Experts of a small language model.
Size: 11 layers, width 256, vocabulary 8192, 41.1M parameters.
Below are experts of layer 7 (counted from 0) of a mixture-of-experts language model. Rows are named down (a neuron's output weights, with its number) and show model dimensions 0-255. Each number is 128 + 24 x the weight over its row's rms, rounded and kept within 0 to 255. Numbers have three digits each.
Before each expert's rows: a language model's description of what the expert responds to. This comes from a sample of Wikipedia text that the model never trained on.

# expert 29
What it handles: Subject pronouns he, she, who, they starting clauses, two-digit number pieces in tables and times, and rel beginning relay or relied.
down2:090112134135161139109131174136158156090120140115136119089154159147139117204157111127160146129104160148115150092129104129141127194118164130117138126092148101085103123127107157101087140086146144152129138160157078108140117128094112127107136087134121165131127154090118139174135120153139141141113156150146120102132161114118127096142117132069167124122143143149172124138123163124134076153112117136102141138128168154161174129088118085109113118134166120139093104137128168121123119117130142135136093115115150148144133101106140178133119125185108131144148130120137091077128143170120114077139163144139126102112085132144127120111158155170103124120104121107155137175117112093118093095150123168081118113125134165132105129144106111104107116116169129126129117140095147150162150129091125
down3:134110156171152113136166140100102141130134147122095183160080130116158150133105103108087100086086114145139147120102139111112104149123138108149092162128184124101112133117121128127121104103140115140155121128112107139116125101088127095130148126159078170122123143132116130101135152171140165098066115085166128161102128107084071095111147105124107147143114144120116159174144123101113111101135120093128135164127110129158154139112096086123127119123111148134135106099120113140103146140092126109127137088136145110131127148160097120096131155116148149111144159114143092132142132122116135134162110097124137178150105163050128138120119134166109114153098098108126144158088105123125138181132106140128136147094094159102107087175142127124104097115126126104147152125117111121128109155184184
down4:081059139147128141140135133116159110146106148079141110132163159146145113127134141139163182111152152103136145113132163116084126165103106138166160162141155123101121132118114122155120142100103130100157117145135168147133070144184086111139110112110118174152120153112104160154157123118170144113146122139087118142141124100119113141172143148141076150148108106113137153116148143114149111112148155111122103104096101126147160141133118139117124134102123136135131126110150132132089145182140118119084122109079146155145125096125072109148144116106121089118147101171119133087140100082141111100161121142118108123119164149153140109130164132118144107117119095140114127106129169085114131148137143119111131112112120153120154187161143145164116149090103151189158117110132186144112094089143126

# expert 18
What it handles: Quantity and comparison words before nouns or "than", such as most, more, such, several, both, plus the qu piece in frequent, colloquially.
down0:088120121138089102117162122147134139134090133144128161126123111112127148128138122131106117096135156120156074139119173085139163115099159177079150123126139118089154134156153075104083149112130118152116108143159067185177143141093125125139128150123109126128152107136084164115103114115159126153109123126108181154111152124109068173147084119141093131174173157153125137132119144182122142127136133113125133119120131148137094165145125106110127128131132098152103110185137151094141135103125113168144114122166103134146135140125147164145124127149110104147148161146129116148137100130119124114097109144100121111159147126125137171115137118093078121078101120163122133137133091122125105136138146091132118129170128175118082128173174112123091153144141097141169140146139113115114130143104091
down1:116161144119117138114076113136115163149141199142162105125093117160162097161096107137135131094121133130132157110081127138165139131140133149083132167170167132135103128136132124122147171076126172109140111090082132125166168162136124168150111133154149130103155152131111126105153108124147165088151110150112133127094080147135116128124146161166165153145120095121136099130141102133117093125151108145131159108119156141132123192102123047141133101123137136123167124111183160129136156149145152097137099144163123125144156111091096112098096103144093147115119100098090152173132110145186120127113099119120137143161108116121126120109134129144118180110134079148138137127121160107181130122116083113132141118139107139134111125089142122119132145108155098115118143115137100121125138130121114
down2:082098092156089084122110099102104121118147146102086138115119136103158147140115108103143144112102131117108113141095084098144136163104162159207124159136123129127106136118119095083157100089119109092117094156111184155104138161129136110108146148151116111147119068111117097137109146150156135140148146123139149101114130131117111170109092079149079114109123095151129146145161115176111120103110081098137101120122159091141120107134130097122152114125116136089134141119120096114123159119139120153116112128105123099136115138151118163085116130137151083131171100160136123082135163101115134163143112120117143141128092125118136131149140142149114136128125126138178110157139149133144098116133074147182142129153097132136097112114102101149130134129120193182161146119166128105143166145122141

# expert 25
What it handles: Final pieces ending words (flashy, Brushy, broken, gunshot, skeleton) and adverbs back, down, again after motion verbs.
down0:173142124154145171136111149123134103156075158093143102115148113156109106112157121087172100103121122139080175049144132153113135117120132144139110123119123114133089104145162090167130136135111133094155117141153128133105119147163114102137123133142118153106130111131133092114139137126138145094128137117146080131111092117089144090130131184164144105137087151117100137149143093103131090152119152115124146149080131122116176120164099150150101144129163112158078118099134127142131188152130170137158134140143100134129120083146111108122113169158111085122105115110139114135138128067081139148117137121093120139097153136147159131116186149130111155115130109185114140077131154109123138109116113153160149137145131097137109113181118124152147144132103123159113114103120141132120138102168094
down1:108114101170162084103130118094115141113133121127178141115090130116163152119101169125126134145121102141138129163158139123136139163163183153125154143133107096129127116102118157170084071168107133138144145127143107124144175151140095160115117117135104167132152155127154075100162138148112131113149104146115126082113118140120157099123139155161150124116149148104136150142163141092146141143160125108162143102176158118160175129156117124144109137102148109099205155120155072128113159143090105123113130146133133121165112147124126158106125125127124116136108136150101125111131104143161117083125142105114105112092134137139135127155144102115127110102128101131108122113065122139089137098105116162174103133128111080063148151161127164162167126148120112155112086144127144117143094108131110
down2:163084174120107163089165133099093152166126124157085127093137142106146116147128110119152138131138136088100090165100115150141107139133124126152157098167124130132118131146162146110144105149149141114085130150138149122139171136124081099120188127158112098141127154078130094163141144127104111185122187094120135107112134076117113126146160135086150162103108103104134118145140144148135123128137129157102107100131116141127147142151100131134121142166155112097099094158123112142144117109148153111109124138134118133122107155168108090180151123134108125148140109112111072085118092136121099116141153146146123141164131151111093121128114142109139136101139078094121142127104105120086099117068146130125091101125096122166180093115145091109121121103112095072116119127086109106109120145129135

# expert 0
What it handles: Proper-noun pieces naming places, countries and national bodies, often after "the" or "United", as in Taiwan, Kong, Navy, Army, Railway, Shanxi.
down0:132165122160151116138135122122133093135107181116076107149118123067138173107130144141137079149107106122126116107138131151115109108160157127161106101169104114120145139136134154102116139144086102112147142080127137133123133153140092097116111118104126116118143119157129107161093174173176132141179130103148150151159113100118137145144103087115137154134160103157128159136122128145156096159116101114126127106140090157171149114141168125148109166106162119081143144154133129119149146146140119108136128133138175185095101114092166142134125135138111089111129124108171118142124144132123151098107138136111116153119105148135106159158123154106105160090091124142155112117123170067106111168170155099108134117143146115108179088177126131133145104134157122127131067144147133103148097133159097
down1:141132114144115073138105134129133113147160138106150099104083157158143126126120142114133127134088124185157182093154112117143125144111117159181134161146121117130122132157135122116165141106163116118156064085111249153141144103142092115117136131150079115093150155179153108132114143150127115146174107119088143151151130138104113124158118088133146102153128126142124154105110139157101094139140124151136136086099145116106121124121147137125131121156140105120142117122120150171121155140114131106115115112103095157116120127167123156115088182137122111183092125145145097151081107133138107161142117111125141159149122125140136114154113137125105095122104126100130086139150144135144097107160069180117145142154131142132170121129159102157125114126131151101111105134122083102118138123125126
down2:147082149137089128115128108128130113134152087088105107144133106158178136093114112130132122150148099116087098134155117126144111150165106103069141131106132114125113134086137105130153147122132127177095108156118097146141107114125107100126157149122158138077113089148114166121147154134202108166102111109135103109138113155137076131160176170158126084140111132151170095088123109153097129111127130126119099134096175120083116124145157091086143151083145154118161135126112133114170134143112141152154126177125114127132122151159075111108167130145106122181155143064162164115122135128107143105122139166126117129108126141166155124148106100092126137132115119121140114117112108138153140120121136181095115179163158165127145101131117126108162137116144122115147128123134103131134155139109123

# expert 14
What it handles: Standalone space tokens right before a number, mostly years or counts, after words like its, February, between, or table bars.
down0:131131131142100133113143096159109134152154151153123125111124075095111127132121076113077148088114088123144139132154150108091095129112123101147125099117134093113111101112093175128158161161107124143101121124167154140142134160100118095125110127121138166153111128067108140121127080165136108121112111132117134135171129115150136123125114152115131110111071127128126093172135142130134149142132136137099093110143065114101178121130119161097071143162134087158118136158109131120142134135113148182145140167103076121125141142102120107133112121117121123132170151140113107070104178118127150104165090114095120119137133134123121092123124115106150113149142110118178171102137147136143141135120156134161100152119146181152076164132083152127124134099140096099144128129160109082167126100121149
down1:141119137075162084075145086111153126107152134142109134152122127140090133136164134186139138081152098148170138098099135127118110084109101127127129100118176112147116119116126125144151180121145166117139124112146118142149132175105138111112108168106138141128117136179135088150141106128149178142130147147144119159113113118119166115120146138116092104148109176066096090159145133127119117094140120186123088117088158140146166131132115161143097149125140124137128124129138126137161131084139125103144129110094114116134137144159101120128157089115114108113090124135112134100066132150148096140101152147179122120110124108161122083093133142105124129121118127153181116117136065156098106121095119146109098126129131095133128134176142127160137152127122090146094140119192131108153121153138111
down2:163135139149123125127132139156112142136132121134105163162147112121161180149102136092134131148120147148145143109123097151137140164131151178184151126136148116100131137122142166126147117192125087145111156135142137161152117167109136114132082110090120140161183135104127122148127065134120109166117134157148140117140131097151139128133077153153131155107150150070147120152142120114125142092115149158151119140099102125130147098111140108109135119141165126131090144122119095157155115066168128142136166155081119123166110132131087142105147086093141107112106169144109149141126095123146156151179127156103173143078119144112124103120120124131134112111134166173128145148130091111169135122129149121157099090114098127116165175099141137089132157059146098137132163122099138125130117136129121

# expert 11
What it handles: The preposition of after nouns like area, command, regions, plus building words such as building, library, railway, store, data.
down0:099154120118133100138127103134138100137150135131142094144100121140117094148126135102098101126186096124124124127128101152108142090158099130086125140097111149111128118115149128138130156173112158121105150118139110133167109102087121141147123094082083150155126124152119117136145118104164145150116148133126152117164119095114147132159138152108150107106134154097114137171118126118147062124168101132085125128115175140131092133146080125121105125095130114104107091145096129115144120122149056098134099171115157130111087106129133118105106136141118141192087144119119110133120118092181117127108120173126101126119180153144130146106116084107180127108132118094119110124154151133121120117163173155093141148134131154047146135103131146068120107143113129111123115144147091140113130089108177
down1:154082099132147106134098139130161084134159130128100134100112118138135147125108152111147131087141117075132131116147069133142092118203188102105126159098135146144100159145177138081125114109143151173122132137135118146151120136102123152132114137129101133135104124142115117150127134092107136107159185141126144108188135124101089149128098157139150127112105139144096171141141104132115088082147138088090118140114147136151140132110164106119163126122106095108150123139132112092111177136116140144140141110107143134131170148112142107113163173160067145151142136088094128136116143162157120088140136134127126106138134142112150113126106097097129177129151140115085142123117133121136134159082159119111071113162158111118113159163073110106118125140176134158151159140129138124097143124153114
down2:094128125161136114113145101121151159107123101100140160104138121142119176113108135126143124128135175123120125141130154126086144159131145144136140148097151113109101157165166179136132118134092109121114152095127137125122107155134118111137128147117125091146161136143112116096117177154115132166143136120103153140122118107107077116149061112135131155130120125127107110088114132160119135130061132112095117124129145145160154155155117126141119122116101130104117113105102076093137116135143131129124099162129145096159147141118128078175142179117103103140138155163117166153144130093127092111152138132126107134066131129165113097167149125103139091134107113156148079091107125135083093122139155122124120125166153132144136103155143134110135096168069120068136178128087139101153134204118160

# expert 28
What it handles: Occupation words and their pieces in people lists after nationality, e.g. skier, swimmer, filmmaker, politician, singer, actress.
down0:112149159098138130138089137144152109145125126149125140102113164128144098133149110114131118134116096142182139130164140122118127161097101113132095077096124089148151144139172126132173160156162086108145095129121150120130130149145177102134100135125147135090124146075120137115113128109123144111094159147114141165126119126125103107159081162112123118121105078127159119132094120117119102130123118122096116121139131128132170116130142115158079095121106124112116087144105136131127120084150170112143138112155095111153090139116164143101139169150149093126085179119130126107089117103156133079062124090120119138103118151140086119131109143056130172132092150125134119082163121157129152124064106145130116128130149113132125176136140105067124154138124128123118131194155095117136136119138134
down1:134124121148126065100114116145144120112088108146108087129119158159110121140197091122151153117105134108085121104149093131156147099142110087177124120116094096155098121134131179088151123125188139154139140143122117153121162165157089125110105148126124149139126140150121152087154109127095114149089128131142127176150127117093111110151113194143126172097143116141157073110142142127085159167106143107158095102167128125157114139115151119079125115118141155133108158116138117146112124127105118159142140124142140149112124151113145141091137136170103148138133101132134141144103187136121151160144121176145129107139142109145112135127108152143155129157091095079173084149119093136142126123146145125135145124114170159128079151135084166103156116099128143150099115125158131108122120136161132
down2:093094137099120154109109154146171134121130142155118147127130110150120065113158138143131124085123118108134112119158133162135125097139127104078103129092130140141104143091098110134106127146119144156131211158095096093151149101076128109143071135139152130138150115115145138110175110144129062122093077085133106123159081100129130099086157118139150153129114136090107138137126107108126132120191108132141125143103127139090140116071169079128134127153155150173153099097125138135121123159110122128148116104124128134152123137140144161092132141156155105134119096105089132131150131083116085140122136099105095131135124170113110147140143120164089087144138146101099130122121171155090165124138121111157105087106160147096103108159132152125121110101119115141110160142138135111118136122144134

# expert 30
What it handles: Capital letters and words in sports team, league and US state names, such as Sheffield Wednesday, Bradford City, Carolina, Texas.
down0:079125100128093090102153111132133129125104170121158102115126142118140153106104130150140102158130112107131119123164166128143073100123135136102201104145126130126104108090148151114162149136112061142100124091111175152132114165132127135096148116103128106138109146126116112116103084126100136125105128111126106133075171113119136128129169134096139133144145144140127110089124151162139128125122122134125123150110106170103120121086132070127117127113119139095118148171128132118114119116153087136174108105077146116150173163128132162118075159083148103130161112159112106103101115140066149120143085118104133154127139122085132110139157137115125127138087130123148096098182161122103124146147119110146151142112136087142135091092161111074115169113129121148135094110113122161150121135170150
down1:095129114143133121179122159156127099137097120074146156167100183110115134106111151156104157154074117143117126127089120112122120126099147136140118120122107136183130129113113095132130132148145137134136086091157121114123146106127102115144134127156087150124106140144156110119115131121152120110126080131153081142080118159164167121104100093146137127161151129159165158151094186121165147134148160156114136123134104180141080100114089135106157126147099084086142129102127158144127133119127135093129162166118126135146141104141139133107173119111134131119129100136147047117138101122136114113133139167101122164143104150096103110153093140112101109148127119169133184145158122125116130126169123120169145129146151146119149118153185102111108110111134118155062139140132116126098125129117176
down2:141176090108109104134144132127109081123144144101110116107121099126125146140144101140129145139141144106149105098094152138140170100099158155123135112136124122069109113141149097154178150148155095108139132102112179132109069131133121095130117174114144109119124136085064116109092146148125125177144087134109130109147130119124139131186113143109147129142127110143120113091123118121136117120099148098112111173130123095191161139162118116134081154146154110130094099159109109105142060115116153108141127142150160138120134099160137153108119128084177136139148120145131110092111108119135065098101134103094194138132121095125091113095141135133140130111107179119135092103141119139166131098120150135160117139137122127161133156162154139107145129117089180143112113124161124112129124148125095

# expert 7
What it handles: Prepositions and infinitive to right after verbs, participles or adjectives, e.g. tasked to, responsible for, died from, evolves over.
down0:152100124092137129085094121103132129115116140108157093128134144107127152144177135139101111130128136141150132153128102129129127142120090120091127134178163159126159111171152112149147143144138129132184135120119121113150110153104142098115141162145120150113120132101149129109098156080157077131136133089113114091105186145087115134153118153183141117126135109113065120141104141127120128124163106117099148171129107122177115135113173124149134130090142174122124136135140165137103158071142109118122125146130161133153141153153156127102164118160162114105101118160085157119101090108143080179098143184087113115147136092116176135158116139179190147137131092132110126154129131115123157127153147144130136080139101115105132128129125103101143078144132129135107101112127139132128162163110107
down1:121148135147127137106124146119135112112141095148110099170126119104133125149125152120092082142141115120136131117108119104121151129179126113124148155120107140088136095121130126153166178123110137185116143136104172110126083103073152152100154112117154068139156082121131170183131144152127089133094152085134114131100116144145134149122125137133094121127123175136133110124133123136123151122136133118126117133129142180142162088142148156148134151130122115096118156141111094130110114135149071081115107097139125160129154147148122130108105172084125112169137116195163119146102129117090130117130163088129133106135184169137128091155149086125158120107151152121121110122160172117144163134069144131093109149129171076128121083095148138172125131106124169139131112098143151122152105115129124
down2:121122086098088099145117111150111111119117106104156140164118155147166133133163125136121144171120157084169165129120053137148155158113117109132159127119148133122131135102118126089124124123085114112175146145133133135121123137133175123153131172126121145153120113135151156080151155113073138117141157134200118146155165142144155137164118134119089109099110134130114115098137085123072124151101143129066126142158164111144088131157131164112119146135126146182068147131109119139126143141127114149127110129127112136132133132129143123157137135119114143065138172147168118150126117107135135153128127111172158130144103157132118103088147113192140096097084159142120145161135125119081163108127100148116130112148127144151090144111153195170111102136132126145134123148146130129147123131166130

# expert 15
What it handles: Commas and comma-bearing punctuation, especially after place names in City, State, Country sequences and between clauses, as in Tampa, FL.
down0:155139107143092123160130103125163122135103086130073116139104124095103081142149063120143139116152162090138111109122131165124112143147115108086139124100134120135120105102108131141105136164130142117160129149101066122105136156145112129108136097117149117126122156128093103105174102131125182129154148110120127081094117146109109117119162152133115172147128123128117153106146151111171115138104112160148083097106139140132149144175124092131124135137115045141124108065129136169083086127105131141127137116158112184156122082138109127115111109166118137138163112110144146141157109136133193091166161152137122137149140140131139127133099143154108081187155141128093110117106122141125111153126128114119145152138119092133142127148140116059111147130102124127145102171123111159132119115121139
down1:103095144119115097127121153108130120089139146158168135122147120162148126110137121085123109115176109103138136118124183137094167135088126104105108120101120142125140107160121113075140092151125189154105159152136109088115179125126146131106139131171158126130128120138103144153117052102137135148090136063115136107137124121114118152119146161142147160138086101133111105131142129120124107125130106162117106109129098111107144132160110143096153092096109083106118147105118118181121132157148115158127126143115137140131156128151135108136133094180105144143167177098148127118130163149139153092099146135147128106117126165134162169119088088139168118126115141122135075109118180139104156171144129113100113150166116075146119165129128121113113147075145165139151163134101130115141117126103103
down2:105139138111092105097134098126131109103138122164135118085076098134138089135096128112152119108145146146140159105143108134091164148104121117150082140135113099135105139132133170133084140125144111146116113109149178114137112190112110143140109178105100147138121148126150126111163125171142128139171157111145145076117105105141107141117137147115091093124119142102123097124113122151128149132137103102141083121116117131153130142125163097131084101140127103148105112103160119146159118117136167131127114159103136156158146073145128103090135096158175140184093101133107134123135161085159151114113098121120105119063124117146142123132090139133158132173138090134173115198127181147127140151164146180108123105171128138103148130116139122144114131133109136129102145124125171099100123178105142

# expert 5
What it handles: Word-piece syllables inside foreign or uncommon names, especially R/r, ass, sc, Flor, as in Vassileiou, Agassiz, Rirratjingu, Rudd.
down0:147134105122115085162144119136112142121128155172112159121123155146151098152110144139114118157115109126146137132188099122185119118131113124128186124124125125147112146141127145106127072106168112159120121122108135139123142082156131120091144092168155103124107146110126103143147160130149102132138193138118145097144136129105132120103148132157164142102138119103107129148143141139141129089154126182130126117070170101122128112124095148137146103123125068114121121113105106103071112098107069133162140137135127089147152116141116131138088137153081147112091097182112124105118117120147113170193158135143153136104146121093131124138132104111148112161136091079147151114133103157140144147124146146105148102099110158114132110081149121137124128126114165150123128185116118148123096081066138
down1:139066155098153101142131155130097088125110138149128130092101104193106137118166179072159163103140120101127116149102149129154138208125126101150117125137101098145112103111127153156124139149114140152125158116116082116148117109150148115125101106108163120129169115070079109138172138114121167144153146148137143108144125096129100111107136132147126101166120110126164095104108141101112133156115127109109157115121141113131145120128120155130170143102095115132169059079130153158136154119133133153108146124085171129136069133087101127113112165098103100134129158126116115132127123141142111116148073140162175125122147133151147095163140106121142122144129080142141168077128132115152135106138116126129135131135138119117117124162117128139156103132151092131166156090130147104110109112111152
down2:074133112110122122103128118148115114130097131125136107156136112110147143112109115124102146152136115125144119150170139130094120159138107141143154156158137147151098159099111155076127126105107108157140148155084139134155157141130112134121108151137138110135159134126138105126132165121076120091136066099148158117137135129145116112117127128138110086104164165108119133122116128140109133110132110164108095177164108120138109107129152138118079137104108184114141150171129104155094184094142107150137144121094140139135168108126064122134131142098149160113096101143103117058099146135100138131132088145160153131147143121124132149152159076103172101125142137134101160155127063138111161134155147141155119128149084112110115056108183134141142095097139140103163142127097093166117116142117134

# expert 23
What it handles: Sentence-final periods before a new sentence, and word-initial sh after a preposition or article, as in shallow, shoals, shares, shade.
down0:098113151102149117121136117171118130158148138146105106138148083106095139126084118113163113137111146137166084133117130142117132115126081169162131113153105162128116109129172130085150140125139147114133113078147135130128127140136127143140137144138154109148110080122153147133055110105104122110088138142130113108138120112099078083130099117119138154150125096144174190128149162097132056116153117117134129146075122126144141109182119114104131123120127163108118108153118139106157053133111138129116169161082118123154130111093169128156154127112108144117152126126136113118108148169149135087134117150099156119132129082123101154186123106128170157157121147088129118130119072133106101153121108186137111115135129133120174114119121126099158138111105153107154166157111121112141140129149122
down1:132118105118104128168157122146141098149132143117108159137127140116120120112119102093117127155188129116144122157142151112137087119102085124078099150151111099135144159112145136115138102112097128128128139133116203132126137132106105115127124146148132172143131155146179086128103106169117109137144160106142136132053108144113141134098137148103107153103152154127090110148164136138092148191097167136105118107159142120150135120119127095138151144095144131144118125161140133168066139139139106084127108112105108124162113096140134117092114118166145096117129154188114092146109112142141124142103138109117146104215121076120141144144140122139107104104150158112133138132128133185141110110121166103165140121188124127165111167120145148120118100134140093074142142133111128154142121151114106
down2:111116154073124103085146108116181110124097130169169121132157142137124139082100159154162141128184128131154128126144132163131108113120170136104113120144131124149156174127152118158124136126111120124167155145125167153162112117147163104110102144094139121114163163122116083123166127128114102113121159150111144147116108173151138124114102111109155103118116113083136128125095119137139171116187133109119089160125105111146106100115123114136095090080106148138140096082140106141128097129124165135139168128137163102125136098090158111092119113122143089162113120130077146127135170124109114129112169123139114132133103123110152116118115123102088102153085132140158150133083139135122206099118085109158103136153173133091117119136138108134141101140139173098160118166126120116144112153133173

# expert 27
What it handles: Middle and final pieces of personal names, often Slavic or foreign, such as Zoran, Yakov, Ángel, Safwan, Kirsten.
down0:153144125139147089175129077128150132191095169155106129111101113102126143149125152104146144134105091118096123117078134159136145154163115126113113136099114155129138166129095115125139110142180104139083155103145093150113134147119178142135102113117115159151145132156130136102149123122139138140116171137165147139145143116127119143085136139111178186124188105149089146141121129155115102160146153136159127110140123163156113163110087116131162158160125103100143135153121154086102093134111113062118081147147120133109087117137116123129154099172179165153145140141124127118137101155144113140134111166135120152137102164132120096147135114144114136136154144117108139129136116141129129108181087128122212119125088144128138108108156116098120137112127115175076145143144156120126143130124118
down1:131163131157093111184095109151141103128170109097144182110143146158139132153123142098133106119122127119147134100118117153123098150105067110105144098145085136107106132120110081104069111101148139185176139122179125131135090119123127135129149107149124133114105096084117130112105145134143163162125150175137119114116127114123176135090119164120138135084139110145134174152113126141073150086144102155127111122124129138124125103133134103099112117138139100169138125123112152099127175123090094132149136135186088115128118101103143143123091159089109126132162127158097096145190116136128109103120148059165129112126110132120110160104147155139111108121127123163092144119109121102109149107150128114132118107134121104121125168140126107138174138119087082169120103168098130114124132121126147
down2:153134142147127151118093137095121143140142149085144136158118099140190132117134097134162169149135145135130140128096128125152097104134142116125124135100133130114116122130147162103160174135155110134098123169078129117112091123126122118145121161129127164137156147120143147146137132132110136110101129149147135111144126120137115126115159119137146131108091176122103080129114113143131149144185124121141137119099174129146130132108119175167157135127119112130164124125092094169125159137074150165109140080145135186151105081137149147091089132156100133174101115138089137160140121118103184112172152115141128122096125139124138161156114101130126115115143140132134124084095122178111139107126115183136157114178122168106098151151139189117114126106094121215133122122111116123169131119088091